Weights of a small mixture-of-experts language model, trained from scratch on English Wikipedia: 11 layers, vocabulary 16384.
Below are experts of layer 2 (counted from 0) of a mixture-of-experts language model. Rows are named router (the router's row for the expert) and show model dimensions 0-255. Each number is 128 + 32 x the weight over its row's rms, rounded and kept within 0 to 255. Numbers have three digits each.
After each expert's rows: a language model's description of what the expert responds to; "gets" lists some tokens that make up at least twice as much of what it gets as of all text. This comes from a sample of Wikipedia text that the model never trained on. Tokens count by the router's weight.

# expert 34
router:081103144111165066134108075112096119112128135096103085206132145128137059055094153132130148220105167118124179101067062129129125196129128108126161168112122117052184114098150166095172111117207137155114100094081123174149093096138112094151170084129144136131071199155126165144076130181123127122118112169154119130117110159156186098143127180125158086141085144114126113178115120163106094166121082154163138132168120123156115144142114163125146085127139124092165106106142136102138106153145119151150090128142177091188139158157152159122142117141066102177086067171114132163138133075138118151153156110147118167141121146168137123123151068171115137091144072098095158085134113140082071158051087162074108188152107150092096099092109164052144073129132154120120087122083128158144118140147129
It responds to: Determiners like a, an, no, any, another, plus possessive 's, mostly after is, as, with, was, as in graduated as a civil engineer.
gets: " a", " an", "'s", " A", "A", " $"

# expert 16
router:143107144140226147122190142191156148162093139151098152139122128157164121114141189094132151140157140168151232114139105121163103158127101092066152190123146137099079096088060080145173125139130174088115115152061109186088154114112151173133182096134093091131119164060136148080117176219200093070129114162073112127141093142086142105159122114136105114114081130127131162153121111128120133182173106113095173128098137128190106117148119127108173156129090109154118113160165123148138162154140110167126114125123129126143107146120131066112137139117098110159108109180090198168147204122173121095064134126184091169148116110184148144104141107119114130127132196138139127127153083205113113085104100146085110143100109111133126141100067159079114072094062117122170112104117119145119099142148151
It responds to: Opening parentheses, quotation marks, square brackets and == heading markers that begin asides, titles or sections, as in (m. 1945) and "But.
gets: " (", " \"", "==", "===", " '", "("

# expert 39
router:142129146061111139139110146168128122102165071151151101186173151150117086130113184146115122117142164145147138120071141158175142195179096152077150169164116136165149093093121078122130220140126153068179148133125127104106081082124124125145124108141113038102034127080100145197167117125132103131122104166155144111106068160120117126106100138095144103130139147106130182130123094118084105178162095162138158161145197129238106140154156155121120122093156160105205157089167142115103114097128118177106075177137094141140098149156161110085118123123080140151088063157149099124117124107091146120143173114174166157169160136101175167139141073125122104134117181127092100113131118128096146074118128138100118082122131064100147107232102157143101136069103162118150127133104166127090141113113171
It responds to: Prepositions linking a noun to its complement, mostly of, also in, between, among, about, as in times of war, role of.
gets: " of", " in", " by", " for", " between", " about"

# expert 53
router:114098220160146083107145143117131169132191141098133104161140096150155130116127196132101095140131107165128160102183130058167099167193089130037134128114151184093059050123093143108143139128154172079106132152121116112119069124096143188133117084133147133157138164140169179095123131138129116096145109129131113150112104129089102174156114135122217159086100105135130194149084150162086156153166072094131144170140174081148125102121139136097164142124098110116121190158145167107094115101104076150152101153133113155133093084156118095160134152117104117195089089179104144092118140123171138131113210090136081182119138129144122133141101086099145102113129117062092149195139111138118153147090110116095050092105159117091113053124102202114075052124120100119080145123122131153143137135139158
It responds to: First pieces of names and words starting with B, Z, Y, K, like Kotova, Kazakhstani, Cockburn, biplane; also compass words north, south, Western.
gets: " B", "b", " b", " Z", " Y", " Ch"

# expert 51
router:105082168129119145132183144148112151104141124078116127151112148150118142037109146102099156156166099166175109111065126081163125123122093137107122136150058206118139098126097155054112172190108160172114118122114124118157102094139130141138144083172064117119100197123078149173090143186170113084072087185123171110156116158130104144131123137147137107112066168195114215125062151137103151159132147118111121132119158160176186119146152106091128125083091165105214084116139133090139100117146156151144156096124123108124106163142102143134160189060114109110106092166137145132132136149147116111131166157156090194092169047123120129123137127154088103146133121106171120134134118073111096141058143199042119117154129128165138115170147185121106115129083156133148130139094161130167132155200156
It responds to: Periods, semicolons and commas separating list or table items, and She/she as sentence subject, often among numbers.
gets: ".", ";", ",", " The", " /", " He"

# expert 60
router:101151116126130097141142052115171078157148061129087074176101116188186108080125168093050093110119156200107175122143129134123135190177089145065146134195147149088124096129069120057168144123108140142139114081100118113135147087118200118148097080106127143140107172116125196147092168120134100112080066100150126144153087126127113184106201149122133145136111144075113150134118142142103134109124090112158191197132151117113169149126181122105174095180087142136148129156110100121089098138105181175132095150108145117173091104154154140144115152102132148129140079096164191141171166059112170141145157175114120131070146101123077111133095095148199160103149128112152180151117131097068134104153115151153101158157127090135092091127115133073110093125130106077107136137077154154102181147140085
It responds to: Relative and demonstrative pronouns starting clauses, such as which, This, It, plus short word-final pieces like id, re, le.
gets: " which", "id", "re", "le", " This", "ib"

# expert 3
router:139103107106178168121100120104119127142200103110128087160090118153198049145147176175112167156170126128149198084114075145139115095128096129116131163115118155153115146063091089123203122196150169069144139116101092106166139089135167158189145080168078113129107157154114210127147099185180124071104108149139112073112059129144127115110117183137144129144114176167167128152155099103065103139130079108202175091156171165110121090153128120129123143076145113103158134149178142129106142164149144148093149118109156152128149129135121166078143098136124164153093107112191129147154135095190080132178146140117119151089166104146089146096116094150128162083117096087150149131106091121094121086176123152082145170176097127081175120129138149105053099173112108113109090116057139099142095125148187
It responds to: Final pieces of split words (wor-se, overth-row, advent-ures), plus curly quotes, possessive 's, His/his, and table-cell pipes.
gets: "'", "'s", "\"", "y", " |", ")"

# expert 30
router:123067170170123112128127103109110146142159109104122119172117126132135152082113110100101107140112112214181134141113062149183137101102087110122110103139154184135118160114117083083176113163149173107106139119115156089126191049090182125138113101124114080141081196132085134175186083163144104088058097130176083123114093110150134110127118091130226141101103119166127144172118158137087083141157124132115176116087167089147172121125145165125136180147080168133144118148157141096096110095151148129112094098156126151111081082121071129142132142142099179113094161136112121179096190132154105122110175178187097177107170115174131119183165129119117195103160110124121174130121092175115153119141150114040106113106086085103070045140111167111098113104120178119149085102120092121121077162166149
It responds to: Ordinal words and suffixes such as second, third, 17th, month names in dates, and pipes starting ranking-table rows.
gets: "th", "st", " |", " second", ",", "rd"

# expert 0
router:140085163164128109161115133177123103118126138130120178196162107142107124146158176128057127101111167191207174085113125125182158130192157127091102115125156188133117107061074116121109166121106106126097151161098101187090103060084186175141152058174126143137118163131126145095143171173127123101110115182146086212114086099105085164132160142113147089091089157114101148129089154134123111141122139129089127140077112063127130129163153177104194161104108139114155196145121159163119085140124133150150114150109122126095080141133173102125176108117087050158117139173145098123134122107190119111137184126106081206149137127128182226181139121117116113127132113106059139152103099140101112123094086161111083094122136105121148138157091195121086142114075138124101135110076091099116109107107126
It responds to: Line breaks and blank cells in election or results tables, plus middle pieces of rare names and Latin words, such as nunc, istor, ac.
gets: " United", " ", "\n", "ac", " been", " World"

# expert 44
router:125112130131195094157183117131132144112183120150150082158104111142135098103127130090121086127094126155171147057112113088150106119132096088135112109132143134139128141120085113122173180199203139077122141126096114103121144097170126174183181080107105140163107142095153154141166105209175074090129092175092117106109026108157133152154092110124172092101107171176169188105141110187087119143129144064180120130125141111174195131139110096101150152144147192104157103118131127156137149157091126128087135150112118173173093112103110081123152079119095141168061123196119115174156170094151177151127141106135093158092133130121140104123131110115130136141156106120142139147149078186080167065095172157156105117145130111161127154121090188088083070114151117040126075103080121110158125146192132
It responds to: Commas and semicolons before and, but, which, plus word pieces after W or w such as W-arn-er, w-ars, sp-anning.
gets: ",", ";", " 9", " L", "ward", " Yes"

# expert 19
router:107137137143197079141156104092164145166127093126125039149082149123143083109128170061112118142140109111120175133139135079145143161164097112128130181096216135094115065103129106076172183144151165061093161100109107165132101089114201159141157057164109139135082197066132135119153154156186088111110083111182071111165119146090114140152095154113159136151095116165071147141155081153139086130149110096133151120159150110126115142143091122097154144110120172127174139131117121142148150137114125145085122124121158117158104112193105109122105126083060115150129073157103172120146134111120163118136146158184088146137113089182129111142144076168101111109198154117153125119131132187061149122109114140112090104131103123152102146143166158130083033111109183086140093144057157104141166195181087
It responds to: Opening parentheses before dates, ages or directors in lists, e.g. (age 27), (1926–1937); also W, West, birth, and name starts after G/W.
gets: " (", " West", "(", " K", " East", " Show"

# expert 42
router:156139179112137094087142137193183112105119109130118131155137107143192110129173125089114143117152170164134182096098120127134097121171108118122108121123153185149135077107168128154153125162178110089138104174108169166118181123072176108097139058131076089130151185064088164141080136191184107070056080137166095147144131110141122112129154094139163108077124168109118188142096097180105128176130104153173111163151116152121113123097097151103108170139116135099167108115125133120095073125173117188176133140151124157122127131146116071121131111133120083134097115113097071145113181145156066122100179126162153146126139100166078134123161076091149111144167115133081188107191088111134159130148145165115129114154154102063188151135060136068139060084057139139122096114145160184165088184103163
It responds to: Line breaks and == markers around article titles and section headings, and the first word after them, such as American, The, E.
gets: "\n", " 3", "E", ".", "F", " as"

# expert 15
router:140121123112147119076173149133119121155183104153152118169126221162116074082094160147088113100142169129178139102085132126164152163163118103072093189116111109173186090109160075140134184123184129071163162152069160134103116108113116158164166110113135115088083164049100184152173117163121142122119101131085158109086070130085149142138094115161129056164139136110132204137106133116083071164185118131150152138157182107189148144115162141103158114088101138105123150096107119113099141096111159169184156124113117116094076199147143118115090162102084133137132099132145154129159129098100166157109115125192149181092177075142102141129117087143162135092139154103120105127120133127042118113068147159123151171062092097107119093116128133112108125060082190134115098181137155131153147167169093
It responds to: Prepositions after verbs or nouns, introducing agents or relations, such as by, with, against, under, featuring, regarding, often before the or a.
gets: " of", " by", " with", " for", " at", " against"

# expert 4
router:123144188112182122152095101125150126142168094142104093186159190145107140046146137078112127111094117194139195141141140092146086149135063182102069170141105115142119091126163105115154161120133106128091131131133124145141101095088217110116109054078105130100084115131103150081135102148136167140163107189173067145116109097156140171155127105147198130121093118128070184103068173150093128130100107141157133101127157122120109074099127147131167176147090108122145174136163129099128084125161133138158106151156107134112063192148087125103089139166098152119104130174177182152121186117148134063139181176152122184138138148116071184173085061129101157144190151053128152179138102116095144125138154150119130119092106109115136123134061127087107060086167128113128106156110103115177126136125152
It responds to: Commas, spaces and clause links like however, which, even, thus, plus hyphens in score records and -iga/-ale endings after R or L, as in Riga and Raleigh.
gets: ",", " ", " which", "i", " and", " In"

# expert 5
router:166085189142126178138139088134125151127205078106089132154151164134171085122158177092110114137140110201221114047093107137121155214177051115125124179158129167092152139136138157055143148098133169108134117115085129087118122101104132167097166140092067081116124188110111147128152127164147139053139102118144166085113075124087135158144168111118189107072104109097115171159076142151094108109127137112114163139095179146134157135129147095103135123153139129056184143105100105118099065099117104144164109126149077117122137150119099106159154155167091120123093117123104114112124138125119123088163126094213119141082119091165118158175145118128115109141153149059124173125091105099066089160089143153077151154103164139097142137126092171069124059064110132142131150146157110155167140165149172
It responds to: Sentence-final periods, plus dots after abbreviations like subsp., Vol., v., Bus., and decimal points in numbers.
gets: ".", ").", "\".", "'", "===", ".\""

# expert 20
router:136125131080151086100142127119126153117160048104108140164106113130100148105140130113137109104154132093128146090091106072114037189106117122145165153136176085116134166137102115155106161160149169086084129119113151089196143100090170230192119083112159118128103164090110170126127142137136173115074112151163102138196135181141167159131185150153144142105101138144139184096112170148148137195147109122127161131122142096140175155138121178149111138169108174083159197129097106134111106137138128137164060124106102137103075148141092114102081129070079133146061105145094127136153218142111097077175119075139134163116141115143111129090167125171186103110150101101053126136136104069095159142127178146070102137162145060136084130150074142108136140067070164108145094140088142132153118173153089
It responds to: Middle pieces of foreign or unusual proper names (Pen-el-ope, Red-el-storff, Mal-ang), single letters like m and M, and blank table cells.
gets: "m", "el", " ", " M", " by", "M"

# expert 1
router:106148147170118114137125134157156118122188100151103083115091140164093027158105140161056125145097178187112113130118076140186056135138093141143116113142135167174132126148138146148146130127127135066118120135058148115141153102115169137195163150100131124135072158129143136116139146130153153102140100139158097143118072116144113058087109135145121176160106128108123162137106145142051144197088134090145148126185086095162200163109133106099147135075115208087167142098157101132108122142103160174174091130107141138108141120143143084059140179108087107151099090146180139151134167084133141156147116147159127200034168104091172109200096074111167151127192085077125141137076114112069110119106111187145106135091080084065176096129119126124114110098108126080098112131108130128099124126137115
It responds to: Word-final suffix pieces completing a longer word in running prose, such as -ing, -ed, -ations, -ically, e.g. screenings, examined, Details.
gets: "ing", "ed", "s", "ate", "ly", "ated"

# expert 24
router:183062107125176153149174174142191108187215114140126092120149157134151097082143176173128107139113151161129107146060106106159115153154060113099094157207112165151139083073113107123144135133145117115116107127063135069179124109095119108186175128133126130129122153096072153103155084117153137101101103146119122111152145127126142125117136131063117115141077176098089176173097140117103119183100108129184171160088141082100141132172162158153162094131104116143168164171088143103141113117103120204109135171067124151149099150162155144131078118141111128177076116155073116168146147111140096094157122111118147153125146128104127188113138121122095045147125084051103117101111085142055106188078141177131171127139173122099145135122120159077124096128093159110125151200117098170171091184106093
It responds to: Pipe separators between cells in sports, election and demographic tables, plus single letters inside surnames, such as Far-r, Zor-r-illa.
gets: " |", "r", "m", "d", " –", "ir"

# expert 26
router:129092124151117138142125115127112159102156087140120129184154141132174082144124109141097150162118150105104140112124080108144109158186099094104095185144094113139146117098060116150141146124125182097130144154121084083169091040114103119176158069109117034145130147135060149137082157093156110135080096124142131070109086109140093104085158131167178091127150158107131165130084094141091097168098071134169114137152134077219131168109205107154163169091151175146171118115176109147071139108125174127067143105127088127125149165136110109084095112119100127123092100174117137154171135096097077147177181154181126163120130143173134123107123098128117114127188096064159161187095069151123183120123131117090096143122158102063199123180135152139094143054115152090120104129112194114176113118127136
It responds to: Mostly "of" after nouns, especially in "out of 5/100" review scores, plus "history of", "removal of", "development of".
gets: " of", " 1", " –", " into", " round", " and"

# expert 57
router:104119129125105095171089143206155106147156084125108144141130148157129100087127120187092106171103100168198190097135102072133116134210113089099175178103122169058142094116162119130189151117183109121121177104083058094146101072117105106121116117102151116113082188127137155107112184158138132092127087103153108152085155114134168174147158138128164127161078100086146199145095118131095087092132100099134172077101163121143128151156123142132144077158089138163186153102131103159134152099124132154150115159170111152107116090185150133080134100117148122194116153154139111185097151106136116132191145158169040158096184104093119116159104084141100105090120135073130149164104049157097092131128125145085058105066162117096119127142132130163139125082121176083142096151103119147188147148090141
It responds to: Closing parentheses, line breaks and mid-word pieces ending a word, such as cal-ves, lef-to-ver, Gl-obe, in scores and tables.
gets: ")", "\n", "\n ", "es", "}", "ip"